{
  "n_layer": 11,
  "d_model": 384,
  "n_experts": 16,
  "experts_per_token": 1,
  "d_expert": 448,
  "d_shared_expert": 0,
  "activation": "squared_relu",
  "moe_layers": [0, 1, 2, 3, 4, 5, 6, 7, 8, 9, 10],
  "router_score": "sigmoid",
  "normalize_top_k": false,
  "routed_scale": 1.0,
  "balance_loss": 0.00209,
  "balance_bias": true,
  "scale_expert_input": true,
  "init_std_router": 0.0149,
  "lr_router": 0.00104,
  "vocab_size": 50257,
  "norm": "rmsnorm",
  "norm_eps": 1e-06,
  "tie_embeddings": false,
  "optimizer": "soap_variant",
  "lr": 0.00141,
  "beta1": 0.95,
  "beta2": 0.99,
  "grad_clip": 2.0,
  "batch_tokens": [16384, 32768],
  "seq_len": 1024,
  "train_tokens": 325700000,
  "steps": 13658,
  "dataset": "wikipedia_en"
}
Below are experts of layer 3 (counted from 0) of a mixture-of-experts language model. Rows are named router (the router's row for the expert), up (a neuron's input weights, with its number) and show model dimensions 0-95. Each number is 200 + 20 x the weight over its row's rms, rounded and kept within 0 to 999.
Before each expert's rows: a language model's description of what the expert responds to. This comes from a sample of Wikipedia text that the model never trained on.

# expert 13
What it handles: Sentence-initial pronouns
router,220,203,194,196,195,197,221,144,148,210,229,234,208,201,204,215,221,212,203,219,186,191,195,214,200,203,184,194,196,182,174,210,167,200,223,185,226,216,195,213,185,199,237,241,219,192,207,246,192,217,160,179,209,170,196,202,205,169,182,229,213,190,245,174,198,185,191,191,174,207,189,196,173,206,202,188,188,188,174,181,176,192,221,184,202,166,201,195,197,204,218,167,218,185,188,201
up0,220,178,213,218,190,179,239,215,210,197,228,209,185,184,211,203,237,203,210,188,231,172,185,197,210,195,187,171,184,162,221,180,180,161,245,170,206,240,181,177,185,204,191,194,179,187,169,156,210,229,190,168,203,197,204,232,223,174,184,231,186,195,188,204,218,179,188,154,189,197,197,202,196,209,195,219,195,186,214,201,183,154,211,223,216,265,186,210,206,186,182,212,177,209,169,191
up1,199,177,230,181,172,167,212,176,199,244,207,189,205,179,183,207,218,182,235,206,205,165,215,182,209,199,198,207,241,196,181,198,204,202,236,191,208,210,215,185,193,209,206,182,203,217,188,189,186,222,173,189,204,171,235,221,218,222,181,217,214,213,178,191,201,195,169,228,207,221,208,177,185,169,188,167,187,220,204,186,204,211,189,188,215,202,187,158,183,164,208,196,214,227,205,211
up2,176,208,201,190,187,217,173,210,217,152,233,207,184,206,220,187,219,194,198,214,231,170,211,191,208,188,221,205,210,168,206,201,205,180,213,185,207,205,206,197,211,190,205,191,187,202,184,193,199,191,218,176,236,208,205,182,192,181,194,167,215,227,232,188,199,212,222,190,202,211,179,179,198,213,201,225,190,230,187,201,196,135,187,217,179,185,250,222,181,207,217,189,197,248,209,197
up3,206,205,203,212,188,156,178,207,197,224,227,201,206,172,235,164,202,215,188,234,202,189,196,236,198,219,174,207,215,183,207,186,205,224,200,169,215,179,228,222,216,187,185,186,212,237,196,240,190,216,177,215,164,194,198,218,227,172,171,218,185,211,201,184,217,190,210,196,202,211,201,179,188,173,204,185,181,192,207,228,185,205,224,236,205,254,219,211,168,176,191,175,201,198,202,210
up4,201,172,223,229,201,215,194,218,186,209,228,184,177,206,200,197,192,171,198,217,187,211,162,211,192,219,174,164,215,205,186,206,192,229,233,195,168,174,224,188,175,205,182,211,191,217,187,185,184,199,180,193,219,180,193,213,194,177,199,196,186,223,222,177,167,193,190,182,203,209,189,208,168,184,213,217,185,227,209,220,217,256,225,182,149,206,181,182,192,228,219,183,210,210,212,194
up5,156,183,215,185,213,166,229,205,188,194,181,196,204,182,209,175,197,211,189,236,193,174,188,189,197,206,217,224,181,229,173,193,203,212,180,159,190,191,230,228,206,215,181,205,184,207,198,191,192,196,185,197,208,205,188,205,185,184,196,203,217,188,187,206,202,216,221,206,191,154,172,205,206,180,239,200,190,215,208,177,141,183,218,201,194,204,185,208,180,198,179,216,168,221,200,186
up6,222,214,178,197,235,203,195,215,179,199,165,184,212,178,209,214,189,192,201,208,192,206,183,185,195,164,197,212,219,228,209,196,181,180,208,206,221,192,231,200,210,240,191,155,187,189,195,202,208,210,199,230,246,205,148,151,188,212,232,222,158,173,199,193,214,215,202,173,184,254,204,199,191,196,202,154,222,172,214,215,220,231,193,190,223,150,208,226,218,192,200,211,209,196,199,191
up7,188,193,198,209,196,194,200,223,203,204,183,224,203,222,212,203,221,187,192,175,200,184,179,217,209,200,187,224,216,174,219,190,175,230,207,200,196,204,170,189,233,204,200,199,234,161,205,163,216,201,212,183,204,191,229,186,192,187,205,217,229,193,221,180,194,206,226,207,180,180,176,206,222,206,184,188,174,204,190,223,196,201,191,211,231,205,206,205,208,219,211,187,215,224,221,239
up8,199,171,217,212,189,181,199,201,213,219,193,197,224,162,190,230,196,220,176,199,218,219,197,175,221,207,220,191,216,181,184,216,215,188,214,184,191,228,176,238,191,185,193,237,194,174,176,201,200,209,190,205,200,213,214,204,182,154,198,200,203,177,215,171,183,196,175,170,200,169,190,173,226,187,208,208,183,213,187,199,162,196,194,243,234,215,164,192,173,220,182,213,177,202,198,144
up9,208,193,216,221,165,202,182,209,186,213,216,184,215,212,180,212,195,181,199,213,225,176,199,152,227,165,210,222,213,226,204,193,216,233,210,215,162,215,200,222,204,214,216,254,208,230,193,175,206,170,206,214,198,171,225,196,207,170,213,244,207,192,193,226,206,194,204,193,235,183,198,218,213,244,211,194,170,197,177,221,160,156,224,223,214,201,200,194,217,208,174,210,196,195,193,214
up10,231,214,209,203,154,160,213,203,169,206,235,202,234,180,212,181,182,197,181,211,201,182,180,216,172,200,228,214,227,198,216,198,194,179,223,216,193,224,165,200,188,201,191,200,191,223,258,194,199,210,187,177,209,218,226,203,189,203,204,180,218,219,218,194,189,173,167,207,235,203,213,170,211,228,221,233,168,203,197,169,206,200,184,199,251,208,251,206,195,194,153,187,213,206,224,151
up11,240,227,191,191,196,206,206,195,213,161,211,158,199,203,229,208,185,203,184,185,181,211,190,192,187,191,186,191,213,181,174,206,232,183,200,165,212,221,180,212,206,183,194,180,194,181,195,170,208,207,201,207,216,206,206,221,222,221,198,226,208,210,220,183,216,180,202,216,198,169,201,202,212,200,212,241,172,162,184,195,212,199,202,220,197,167,196,222,207,197,191,194,201,183,215,201
up12,199,204,212,211,192,184,181,193,224,215,233,223,205,196,230,219,197,223,211,193,203,197,215,178,216,186,224,220,194,206,212,208,198,170,198,164,187,174,164,205,183,212,193,221,209,187,211,178,184,180,163,169,177,201,202,209,189,197,253,211,194,201,238,185,195,210,205,214,203,222,223,171,219,221,196,201,159,214,203,221,199,214,215,169,196,186,199,231,223,192,208,170,175,204,200,213
up13,216,198,218,239,206,214,198,202,234,188,188,199,192,220,159,171,183,205,191,205,193,244,218,171,219,162,184,204,214,201,281,179,180,227,178,211,195,231,188,185,209,209,176,208,170,205,199,227,230,242,182,207,202,211,190,187,220,233,194,212,207,204,193,185,196,222,176,216,192,232,204,198,207,214,175,217,219,200,185,237,213,243,196,189,197,202,232,199,232,191,207,220,217,202,208,171
up14,191,223,217,200,210,208,211,162,226,192,178,174,212,191,181,202,182,198,207,216,195,194,167,219,196,212,173,187,205,215,212,165,201,220,196,185,199,232,181,209,204,216,164,185,185,218,190,214,228,178,205,201,178,179,232,225,195,218,191,198,198,209,247,209,216,189,171,213,168,195,193,190,196,212,221,223,203,226,167,160,192,201,199,182,180,222,218,202,191,233,203,216,201,189,189,199
up15,176,197,202,182,188,228,215,179,169,169,215,191,204,207,189,188,217,203,195,175,204,218,222,223,214,202,204,184,195,185,195,224,194,196,165,221,177,197,217,176,180,220,212,217,212,174,231,189,199,232,192,235,190,194,199,204,190,216,189,208,217,209,185,177,177,207,210,203,212,214,184,172,209,237,206,156,194,201,177,212,209,228,228,176,208,204,187,215,170,211,228,188,227,169,240,245
up16,204,219,148,203,174,200,183,222,224,217,222,202,176,185,192,174,205,184,210,216,179,181,198,186,179,225,194,190,208,176,199,191,197,202,155,206,187,211,196,219,183,244,232,177,222,221,205,201,214,175,192,206,206,201,192,178,233,220,158,189,160,190,206,225,194,193,186,203,184,195,216,181,188,184,190,204,155,188,189,165,185,187,227,194,172,181,212,212,210,200,203,199,209,221,190,214
up17,240,210,217,203,188,218,229,217,209,207,186,217,168,183,222,220,211,172,217,225,202,194,188,232,195,224,198,176,232,214,204,166,204,230,206,228,196,219,205,218,241,195,235,178,186,226,223,163,210,199,206,191,171,156,262,199,200,189,236,192,222,175,176,240,165,179,200,203,174,175,217,210,178,196,218,200,211,196,211,220,197,196,188,206,236,219,208,185,182,180,209,213,175,187,212,175
up18,194,169,196,182,237,187,171,219,214,196,231,201,170,220,222,191,170,211,219,174,213,217,168,227,168,177,229,192,227,251,198,182,176,187,237,197,185,230,158,192,199,185,196,217,188,208,201,249,191,188,206,185,196,197,189,188,196,195,243,188,163,236,209,221,166,210,215,182,212,192,230,186,189,169,153,218,256,210,196,207,172,222,231,175,180,199,177,196,209,188,186,187,190,194,192,195
up19,185,208,204,223,205,223,197,166,209,197,206,203,166,170,229,196,236,192,172,184,202,193,175,191,217,205,176,187,196,205,229,205,155,200,205,189,207,161,210,229,234,191,198,226,207,171,199,228,227,206,233,231,203,202,222,193,197,174,179,142,189,186,229,189,174,223,186,179,180,224,168,215,195,230,220,202,198,169,200,161,202,185,202,179,195,212,193,177,187,177,182,198,187,168,227,174
up20,217,180,205,217,158,193,213,177,229,212,168,199,222,197,216,166,189,199,218,196,213,202,174,194,208,214,174,224,213,197,197,204,174,192,185,205,205,208,208,220,199,213,184,222,214,197,212,224,217,244,204,187,226,176,180,206,195,219,189,214,178,206,177,187,179,197,212,211,196,207,221,166,190,219,173,171,178,207,210,173,170,200,192,159,239,181,210,196,215,194,215,193,181,211,181,240
up21,174,200,197,206,202,243,165,197,184,212,181,195,192,183,229,199,192,200,230,195,210,236,218,195,199,192,152,187,179,234,209,190,183,213,183,195,189,219,183,195,173,202,234,193,184,191,192,241,195,234,233,190,213,201,181,188,210,178,176,187,208,204,199,190,202,205,191,159,197,224,185,200,175,187,200,234,174,207,205,186,170,173,175,194,182,169,197,186,187,211,200,224,242,227,259,217
up22,182,201,192,219,166,219,202,198,176,223,201,193,208,253,201,186,209,222,190,178,215,221,197,193,184,199,191,207,159,201,195,208,260,160,197,230,204,202,218,238,171,188,169,184,193,210,183,164,212,212,196,208,183,246,193,218,190,154,197,240,202,200,215,218,201,202,185,156,227,234,184,213,184,197,203,174,198,186,218,209,176,212,170,210,186,221,221,183,174,208,206,205,179,230,204,242

# expert 8
What it handles: Digits in dates
router,195,219,243,191,151,211,228,141,182,215,199,198,207,193,198,193,209,179,204,208,176,251,217,233,181,219,180,177,202,195,199,190,186,224,197,209,200,218,191,203,165,201,215,216,191,197,210,193,206,220,194,231,218,172,167,216,166,191,181,247,171,199,217,192,198,188,203,189,208,225,192,215,203,178,182,199,172,208,164,211,209,179,229,211,167,196,186,202,202,187,197,201,218,208,206,169
up0,212,175,191,228,187,241,184,205,199,209,214,204,230,203,190,165,215,222,243,199,180,224,191,194,223,193,213,165,204,190,220,204,247,202,179,203,211,179,190,212,204,203,192,224,206,235,225,227,199,192,219,221,209,199,182,205,198,175,203,191,213,212,203,188,219,188,191,231,194,176,219,198,195,212,164,185,178,202,179,170,183,215,195,208,234,198,160,188,192,213,193,179,210,199,192,211
up1,210,195,231,176,193,197,200,220,187,177,185,204,202,209,173,190,182,211,223,179,216,207,217,201,224,231,195,166,187,207,189,177,207,172,239,214,195,201,168,204,203,182,188,218,201,191,219,181,216,174,209,215,215,223,215,216,194,184,206,197,186,200,164,194,218,181,208,189,211,208,200,218,248,180,228,192,205,194,206,237,224,189,205,198,211,231,210,202,193,194,240,184,200,200,211,211
up2,198,195,226,178,254,205,217,179,210,207,193,210,182,199,180,199,209,196,197,210,204,188,206,218,198,211,238,197,236,187,227,173,181,200,186,190,208,193,220,165,172,188,201,176,206,169,210,185,187,217,197,190,213,213,199,216,226,217,227,222,201,171,220,219,220,178,189,171,155,192,216,218,213,186,228,221,239,227,237,188,194,246,167,163,194,198,191,205,216,235,199,184,219,192,238,188
up3,199,222,188,204,195,201,242,176,177,213,222,194,216,188,189,221,245,194,220,219,198,232,202,182,187,185,160,202,195,214,232,180,190,217,196,198,234,231,206,190,192,203,176,192,204,192,218,174,159,177,187,208,212,209,190,187,185,213,165,176,210,219,185,194,218,204,182,173,180,178,193,217,191,163,226,206,205,202,186,198,152,177,208,202,194,182,198,186,217,185,186,204,233,201,229,161
up4,202,218,203,163,183,215,185,211,191,195,199,228,225,252,190,209,199,188,216,214,180,225,206,230,202,176,168,189,193,187,198,232,191,201,207,191,217,205,226,193,184,210,196,220,213,205,200,183,197,184,209,198,172,234,203,155,210,193,245,243,263,200,244,184,187,197,198,236,177,224,167,166,197,210,198,154,206,204,177,214,221,210,208,183,220,198,191,232,177,182,202,241,191,233,214,223
up5,198,230,179,204,230,180,182,182,214,206,224,238,194,205,183,193,200,227,175,165,198,188,193,164,144,153,208,191,212,195,223,210,180,184,180,184,204,205,196,185,220,233,175,198,198,175,201,184,217,198,211,211,204,179,161,195,195,211,196,207,224,213,180,189,229,206,168,203,177,201,186,231,157,187,238,232,204,207,209,185,202,195,190,217,183,188,183,205,215,186,177,223,189,183,193,196
up6,209,184,182,212,203,198,188,201,232,176,204,208,209,186,207,189,201,219,196,203,214,198,215,223,214,205,209,165,180,181,175,194,182,202,196,212,228,211,181,162,195,204,207,207,182,228,207,160,217,199,199,213,180,232,215,212,207,176,215,207,226,227,201,233,193,252,223,194,215,217,201,199,185,197,237,211,199,225,190,204,192,200,195,216,194,184,191,200,188,156,180,183,211,185,182,197
up7,183,198,207,183,200,194,234,209,217,181,236,193,189,156,222,206,218,199,180,217,195,196,210,195,191,213,167,192,230,199,207,199,202,225,173,192,153,240,195,217,231,166,235,194,192,207,221,182,198,253,171,197,192,211,209,154,216,170,194,213,185,203,194,225,204,209,187,164,194,201,189,218,210,169,215,199,223,197,234,195,201,217,174,148,192,221,230,187,207,235,208,203,191,201,199,199
up8,204,210,218,221,194,174,236,189,194,202,200,203,221,222,177,202,204,227,209,217,190,195,206,202,187,197,170,168,218,229,215,193,214,178,177,173,219,173,196,179,204,191,201,199,214,222,201,199,203,179,206,226,207,226,181,218,191,239,209,184,187,200,186,241,197,204,232,219,180,211,193,230,188,202,216,224,204,199,226,222,190,219,200,199,186,190,210,221,202,204,187,218,204,218,180,197
up9,225,174,194,231,192,223,219,180,242,198,223,205,206,213,228,176,212,209,221,224,231,219,206,197,212,210,224,215,199,249,195,180,180,235,171,188,155,217,191,208,193,210,182,209,227,202,185,228,219,194,218,189,192,179,228,217,203,184,202,183,214,196,214,214,193,226,181,186,187,215,182,205,240,196,220,210,208,193,195,222,208,214,199,207,209,223,178,192,206,185,202,200,218,218,200,208
up10,190,219,202,204,182,229,220,206,156,204,171,219,248,208,163,191,191,195,213,215,187,227,211,163,206,204,172,195,182,229,240,169,211,210,203,226,185,193,204,187,216,178,209,209,172,184,222,212,169,179,159,194,186,222,197,196,189,233,206,201,221,224,212,212,209,201,204,174,176,192,190,164,179,208,198,245,225,182,222,221,175,207,207,214,176,201,201,194,209,222,230,179,194,239,203,206
up11,196,191,190,198,183,205,173,228,175,179,222,229,215,203,179,210,169,237,162,180,179,224,188,188,208,211,190,211,187,210,190,206,216,182,200,218,223,213,201,178,202,191,205,193,209,210,200,201,156,206,227,191,210,187,220,223,195,214,217,177,180,182,161,231,215,208,211,173,193,176,185,234,227,214,208,230,202,205,162,197,207,232,215,193,221,224,163,231,225,233,208,199,193,221,191,212
up12,217,212,163,175,201,226,214,222,213,231,182,172,183,212,217,223,214,225,184,215,182,213,189,216,201,204,246,170,207,172,196,203,189,187,212,192,151,214,208,209,183,229,221,194,187,196,205,202,176,232,186,153,180,216,186,208,238,175,177,189,200,242,191,213,202,210,184,174,184,192,222,224,212,174,219,219,188,213,211,236,195,187,222,228,163,216,233,177,182,186,191,209,188,182,222,234
up13,238,211,193,201,170,185,195,204,194,179,186,195,184,206,210,215,230,203,201,178,197,200,212,186,195,193,192,218,203,218,225,192,197,192,194,181,177,145,206,230,209,191,187,185,168,166,198,231,207,209,217,196,189,206,193,192,185,222,198,165,254,210,197,227,202,212,202,189,155,163,203,203,202,216,176,199,145,173,206,189,237,209,190,199,205,208,178,204,187,188,208,207,190,202,236,160
up14,217,215,225,211,211,184,221,201,168,238,158,206,187,196,206,222,168,212,175,208,187,197,223,194,204,189,180,178,202,187,211,224,183,224,196,182,191,219,196,193,174,217,207,195,209,152,210,248,203,155,178,260,211,209,202,214,199,198,218,207,181,188,218,212,171,209,153,234,183,219,169,186,214,200,215,192,189,236,194,207,188,177,186,189,232,167,172,203,183,207,223,185,179,194,178,188
up15,195,193,262,195,209,173,154,239,228,201,183,189,189,205,217,208,188,194,198,189,188,224,192,225,199,199,198,204,200,188,210,261,164,191,240,208,205,208,182,207,213,176,191,206,164,215,217,201,176,169,214,218,212,203,172,189,214,221,192,202,220,197,193,244,206,187,200,205,193,204,179,206,230,181,199,161,209,211,201,212,203,222,226,195,200,193,216,184,200,206,227,211,212,183,198,187
up16,220,199,179,173,199,165,196,198,220,246,222,182,199,200,199,196,202,206,237,202,191,195,190,152,199,164,192,173,206,196,208,211,229,232,216,165,180,193,184,189,195,215,191,219,214,166,204,230,187,195,235,220,181,187,205,224,211,175,209,191,202,204,237,224,214,206,163,205,197,195,208,175,168,219,198,215,224,194,189,216,201,221,200,181,184,230,222,198,199,193,191,208,191,178,195,198
up17,181,222,180,175,178,226,220,203,209,220,214,204,187,200,225,165,223,215,181,142,216,214,205,211,228,212,212,194,170,180,214,210,160,209,194,202,190,223,183,221,191,183,199,200,212,209,199,183,260,234,210,225,226,185,201,190,226,202,195,173,214,185,170,163,192,203,191,171,197,184,166,176,259,224,205,221,174,182,152,200,181,191,177,184,210,226,202,216,163,177,195,180,177,193,195,205
up18,202,200,199,179,201,194,179,225,209,176,213,178,194,188,189,210,217,181,196,150,172,223,183,188,151,242,171,229,192,193,227,204,220,181,214,199,198,187,209,215,146,183,178,190,224,203,194,139,172,193,207,198,211,208,192,218,210,229,188,229,196,168,193,187,200,187,187,210,198,194,205,194,210,229,203,220,177,200,197,199,171,198,194,216,217,201,197,190,210,201,171,194,203,208,221,216
up19,194,200,201,207,177,214,195,169,185,210,194,190,173,223,202,172,233,196,191,221,210,176,223,196,190,156,212,219,209,199,222,226,222,180,204,193,209,215,189,222,225,207,258,193,144,209,190,178,209,177,175,207,215,212,195,179,215,243,237,212,230,186,253,195,192,222,213,206,205,184,187,164,203,212,191,172,201,208,227,188,165,234,183,200,203,201,183,191,193,230,214,217,189,210,219,170
up20,181,228,195,178,198,182,207,196,230,208,239,196,216,186,206,198,209,222,216,181,250,185,210,225,212,186,186,205,212,239,183,173,215,172,204,206,215,178,208,213,218,159,232,213,150,215,192,209,210,232,221,200,207,220,211,253,163,186,185,220,214,190,211,224,208,183,192,215,211,195,190,203,224,213,169,198,207,192,210,235,187,223,188,206,221,194,170,232,211,208,231,224,181,192,211,235
up21,187,206,221,171,185,210,206,181,220,215,184,218,211,176,201,204,202,227,218,247,204,200,210,184,177,225,212,171,228,187,207,199,172,159,174,224,182,210,213,208,176,197,208,197,172,203,209,183,237,235,191,196,198,196,190,204,196,203,170,212,227,189,163,169,186,188,223,206,193,190,215,231,188,186,211,171,195,173,221,206,209,178,196,216,179,220,203,148,209,185,207,185,227,212,195,231
up22,193,183,213,188,208,198,225,217,182,153,179,200,211,190,196,187,190,215,145,207,201,207,184,147,182,214,165,199,182,213,207,201,153,226,188,221,203,192,188,233,229,198,184,198,181,199,232,211,211,198,250,194,171,194,212,237,189,195,200,193,226,157,182,177,190,178,220,199,209,192,156,213,186,190,176,206,218,218,197,223,229,226,234,209,159,220,181,188,211,198,217,229,203,158,225,192

# expert 6
What it handles: Large numbers in tables
router,196,222,204,180,225,205,209,193,164,226,239,220,227,202,210,200,205,179,185,173,187,222,196,181,209,193,177,219,170,182,182,204,221,186,195,234,204,175,218,162,232,201,207,192,224,186,165,228,187,183,186,207,206,165,164,206,205,165,181,223,224,196,228,207,164,174,185,191,171,199,233,219,181,194,206,178,187,185,173,190,213,173,224,209,200,217,223,193,210,201,222,200,232,190,167,178
up0,220,180,210,170,218,205,232,193,205,179,208,188,238,215,188,193,185,207,226,225,219,215,200,192,223,190,217,198,185,226,185,183,201,182,197,212,230,223,247,187,187,195,203,189,184,197,232,225,177,189,229,197,158,221,176,197,200,203,210,204,211,175,197,192,208,185,211,221,196,273,187,186,243,212,154,175,178,222,217,175,193,186,190,210,189,216,198,221,221,194,211,196,191,189,226,183
up1,205,221,198,239,228,227,185,189,236,200,219,191,205,179,183,202,240,237,215,191,189,217,186,195,177,201,246,184,213,212,224,208,191,203,214,198,190,179,198,184,229,172,229,188,222,200,200,159,199,213,227,201,214,201,176,148,208,214,226,173,215,205,212,184,203,174,205,187,189,222,225,222,184,214,151,178,210,233,168,227,187,201,219,173,208,194,192,192,219,182,202,157,203,190,204,174
up2,169,173,200,179,200,212,191,210,192,172,233,203,192,200,195,213,175,180,171,186,197,194,191,224,201,183,205,160,202,271,205,186,178,229,182,197,209,177,200,234,193,168,187,190,218,196,205,205,177,220,214,208,200,207,195,228,206,219,205,160,170,182,184,181,225,180,204,191,207,202,203,203,204,170,207,206,204,194,171,183,179,192,215,214,210,191,192,203,197,230,197,228,187,195,221,192
up3,233,168,207,217,206,193,199,201,200,219,229,212,230,200,215,178,190,189,211,138,176,262,238,179,227,217,200,190,205,186,197,178,185,199,183,192,200,195,216,174,213,170,192,191,211,213,208,194,207,175,208,218,203,197,187,205,179,189,200,201,191,181,216,178,214,171,216,183,205,230,194,218,166,179,167,182,191,179,222,182,187,196,198,194,202,199,174,176,193,194,183,213,223,203,187,208
up4,203,158,199,259,218,182,180,185,183,176,208,211,181,183,200,208,182,203,219,210,187,218,184,220,223,222,204,202,187,207,233,197,167,237,215,233,196,192,214,219,205,188,205,193,185,216,215,197,188,198,210,198,213,197,190,164,206,203,266,211,204,195,186,213,230,187,180,174,228,176,213,209,190,188,206,177,193,182,225,212,191,175,179,180,173,221,254,176,172,217,213,200,200,206,139,187
up5,198,221,205,187,141,200,204,215,198,172,176,207,228,210,205,153,165,205,207,195,206,187,217,238,195,231,208,192,208,154,209,202,178,212,188,184,220,195,215,197,163,199,215,208,213,206,236,168,214,201,203,168,229,207,196,194,204,183,243,219,183,196,180,226,181,206,221,131,207,212,232,220,228,180,171,179,203,196,208,209,207,216,191,200,213,186,182,220,176,218,153,178,199,184,191,206
up6,226,187,168,181,191,190,208,218,179,201,210,210,215,216,178,175,163,219,209,184,205,175,210,198,195,193,203,162,227,191,200,243,186,172,180,220,162,177,238,210,165,200,195,220,238,201,257,215,210,221,193,188,195,209,166,197,177,204,197,205,195,190,231,191,199,227,193,188,213,168,219,190,175,231,201,182,166,216,185,192,186,205,179,214,166,174,196,208,196,189,206,203,181,193,198,205
up7,183,212,205,203,194,215,242,192,202,229,206,213,170,215,233,210,222,192,182,205,203,214,206,240,230,162,188,230,189,204,197,183,189,154,228,222,203,210,208,209,214,199,164,196,194,178,210,202,185,198,246,210,188,242,212,191,174,187,225,220,229,200,220,207,154,208,195,195,198,191,248,203,190,173,200,197,209,196,206,202,205,208,193,206,197,175,174,210,193,194,217,188,194,201,164,155
up8,222,245,189,223,231,190,181,168,154,181,188,185,195,180,208,200,203,207,203,215,198,223,189,227,223,242,197,210,200,174,233,202,204,224,181,222,228,213,194,220,157,174,205,162,176,182,193,165,188,213,221,216,171,215,209,204,207,183,186,212,227,216,199,189,187,182,172,187,208,225,195,147,213,168,195,186,174,229,189,213,201,204,166,192,179,185,195,204,225,169,199,120,179,224,218,210
up9,189,192,179,208,204,213,203,214,228,237,195,214,212,196,161,175,168,236,209,216,195,202,200,207,213,235,147,205,195,173,204,181,174,189,254,221,185,183,228,190,217,187,188,197,197,194,212,209,182,230,202,202,244,200,196,193,196,211,194,195,188,211,207,173,194,182,184,218,205,172,218,227,181,201,234,224,229,168,216,177,183,201,190,215,190,234,178,205,214,205,193,195,226,178,172,173
up10,212,199,219,225,180,230,212,190,152,190,219,212,157,218,199,198,215,223,251,204,195,182,225,212,187,172,205,201,184,201,178,197,152,190,201,197,195,174,182,222,175,175,209,218,211,205,190,210,191,216,185,193,193,208,183,210,212,194,202,179,206,183,212,220,195,186,207,199,231,212,181,177,143,184,184,180,179,213,195,227,216,131,214,221,219,169,204,192,220,222,239,182,218,220,218,186
up11,202,197,198,194,217,178,205,179,195,221,178,195,182,201,215,210,194,193,221,180,225,190,193,205,199,196,228,214,228,207,192,171,233,196,208,203,198,247,199,180,169,184,204,194,214,197,205,191,180,223,212,211,184,154,191,193,212,148,172,214,182,189,201,219,184,207,150,231,205,202,185,188,198,183,220,213,192,173,179,242,226,232,199,201,199,219,202,180,181,177,193,238,212,237,186,165
up12,217,223,186,177,190,209,191,200,157,232,224,188,203,178,220,196,200,204,190,194,203,226,201,203,193,220,192,206,203,195,184,227,194,206,207,199,225,195,181,180,220,215,216,178,280,198,174,197,217,223,153,191,212,189,184,201,178,229,223,186,198,249,174,171,218,238,211,185,185,198,253,204,194,172,209,217,184,215,169,226,180,208,183,200,214,165,215,229,234,214,210,206,203,194,177,212
up13,208,173,185,188,176,184,187,221,162,170,210,191,190,204,205,231,218,216,223,204,192,191,182,197,223,200,227,177,194,198,197,180,231,164,237,208,185,206,172,215,208,191,206,190,202,189,197,207,209,160,201,184,195,217,219,207,213,178,183,204,194,202,219,207,213,179,194,212,168,195,240,205,159,172,202,187,187,196,160,165,192,221,221,218,180,190,156,227,203,188,196,192,189,222,228,165
up14,166,207,208,174,215,177,207,183,176,200,197,208,206,175,213,225,250,230,208,186,208,181,200,201,191,190,165,217,202,190,216,222,213,227,231,179,164,155,213,157,212,203,221,210,177,216,213,208,166,223,186,196,194,159,202,165,176,244,211,175,227,184,190,179,178,211,213,193,214,246,196,146,230,179,176,186,178,204,175,232,243,201,189,204,195,194,191,229,185,213,209,203,203,210,222,226
up15,174,181,196,176,187,204,255,195,174,174,200,171,223,198,158,202,211,205,210,192,223,186,228,212,220,180,206,192,195,179,201,192,206,201,185,188,177,189,209,176,178,199,177,201,200,179,215,189,167,187,214,211,151,162,192,184,192,203,197,213,165,188,191,206,203,217,184,236,211,168,221,180,214,186,200,172,229,188,177,233,194,220,234,217,194,250,198,203,181,187,194,178,166,172,207,216
up16,186,186,176,211,211,195,169,214,201,231,201,212,204,209,169,206,179,222,180,180,214,228,190,167,220,199,214,218,182,220,203,185,176,217,181,199,187,170,187,188,208,239,170,183,189,227,170,217,200,212,188,169,209,178,220,205,222,200,217,191,189,223,224,167,197,224,180,195,202,177,193,192,205,215,252,202,170,208,199,210,173,169,181,202,203,190,198,176,155,198,231,206,214,227,190,235
up17,226,190,189,264,169,193,186,183,153,185,211,202,217,189,200,171,169,238,222,169,217,197,223,211,186,221,213,204,208,216,177,233,203,165,194,189,232,196,168,238,195,195,192,197,166,204,183,204,207,227,209,179,182,243,209,173,204,198,209,189,207,186,202,207,195,211,194,183,171,214,178,226,205,167,181,220,220,164,209,209,190,212,199,221,160,206,218,200,211,201,165,219,168,201,174,183
up18,179,210,201,213,200,233,212,173,192,193,195,201,188,163,165,207,201,205,235,200,191,179,190,185,165,180,210,229,225,224,207,223,203,170,196,203,165,212,209,205,171,163,243,203,191,208,215,238,189,174,195,183,186,208,176,179,222,212,174,174,180,227,194,229,178,198,174,180,216,244,202,217,230,164,193,212,178,199,210,212,160,186,214,228,204,245,220,201,199,195,206,182,216,200,198,180
up19,177,189,183,204,188,170,151,219,205,213,195,217,175,228,238,204,149,180,196,211,201,214,221,194,190,185,203,211,211,185,248,227,166,195,193,217,200,176,181,198,189,234,203,194,196,200,205,205,208,194,203,198,215,151,210,219,184,202,227,173,210,234,168,173,199,239,252,197,185,206,202,210,201,164,197,218,229,180,226,196,213,172,175,171,201,154,177,191,178,212,211,218,207,189,173,233
up20,229,201,232,172,170,165,193,194,226,200,204,210,220,198,188,179,191,209,174,215,181,203,199,216,234,170,204,201,226,219,193,222,230,184,212,189,235,214,203,186,227,169,190,220,199,181,190,167,194,176,195,195,211,189,255,198,224,206,215,183,203,205,209,218,221,208,202,216,241,210,202,191,204,204,223,191,190,174,165,219,222,192,232,202,210,182,179,228,183,202,164,169,212,216,227,153
up21,229,183,174,180,171,201,176,204,211,170,208,165,182,226,238,204,194,205,174,231,210,190,201,218,179,199,212,153,225,221,172,169,218,169,167,232,190,188,219,175,198,194,214,177,179,183,210,204,225,200,173,191,199,191,192,191,191,220,218,226,198,202,199,193,213,189,235,237,199,172,190,190,207,215,199,175,225,160,179,206,209,194,199,222,170,193,179,190,183,215,207,171,187,184,177,203
up22,186,196,233,189,180,191,255,235,194,196,160,185,175,221,177,164,207,220,190,208,177,190,156,167,224,147,225,206,198,209,240,199,224,230,208,188,176,210,192,189,191,191,193,213,194,217,171,211,187,196,220,200,179,203,212,191,203,185,199,207,185,192,193,209,200,208,204,165,199,201,215,224,219,195,211,195,220,243,191,184,199,194,197,196,197,220,221,203,204,197,211,199,179,205,194,201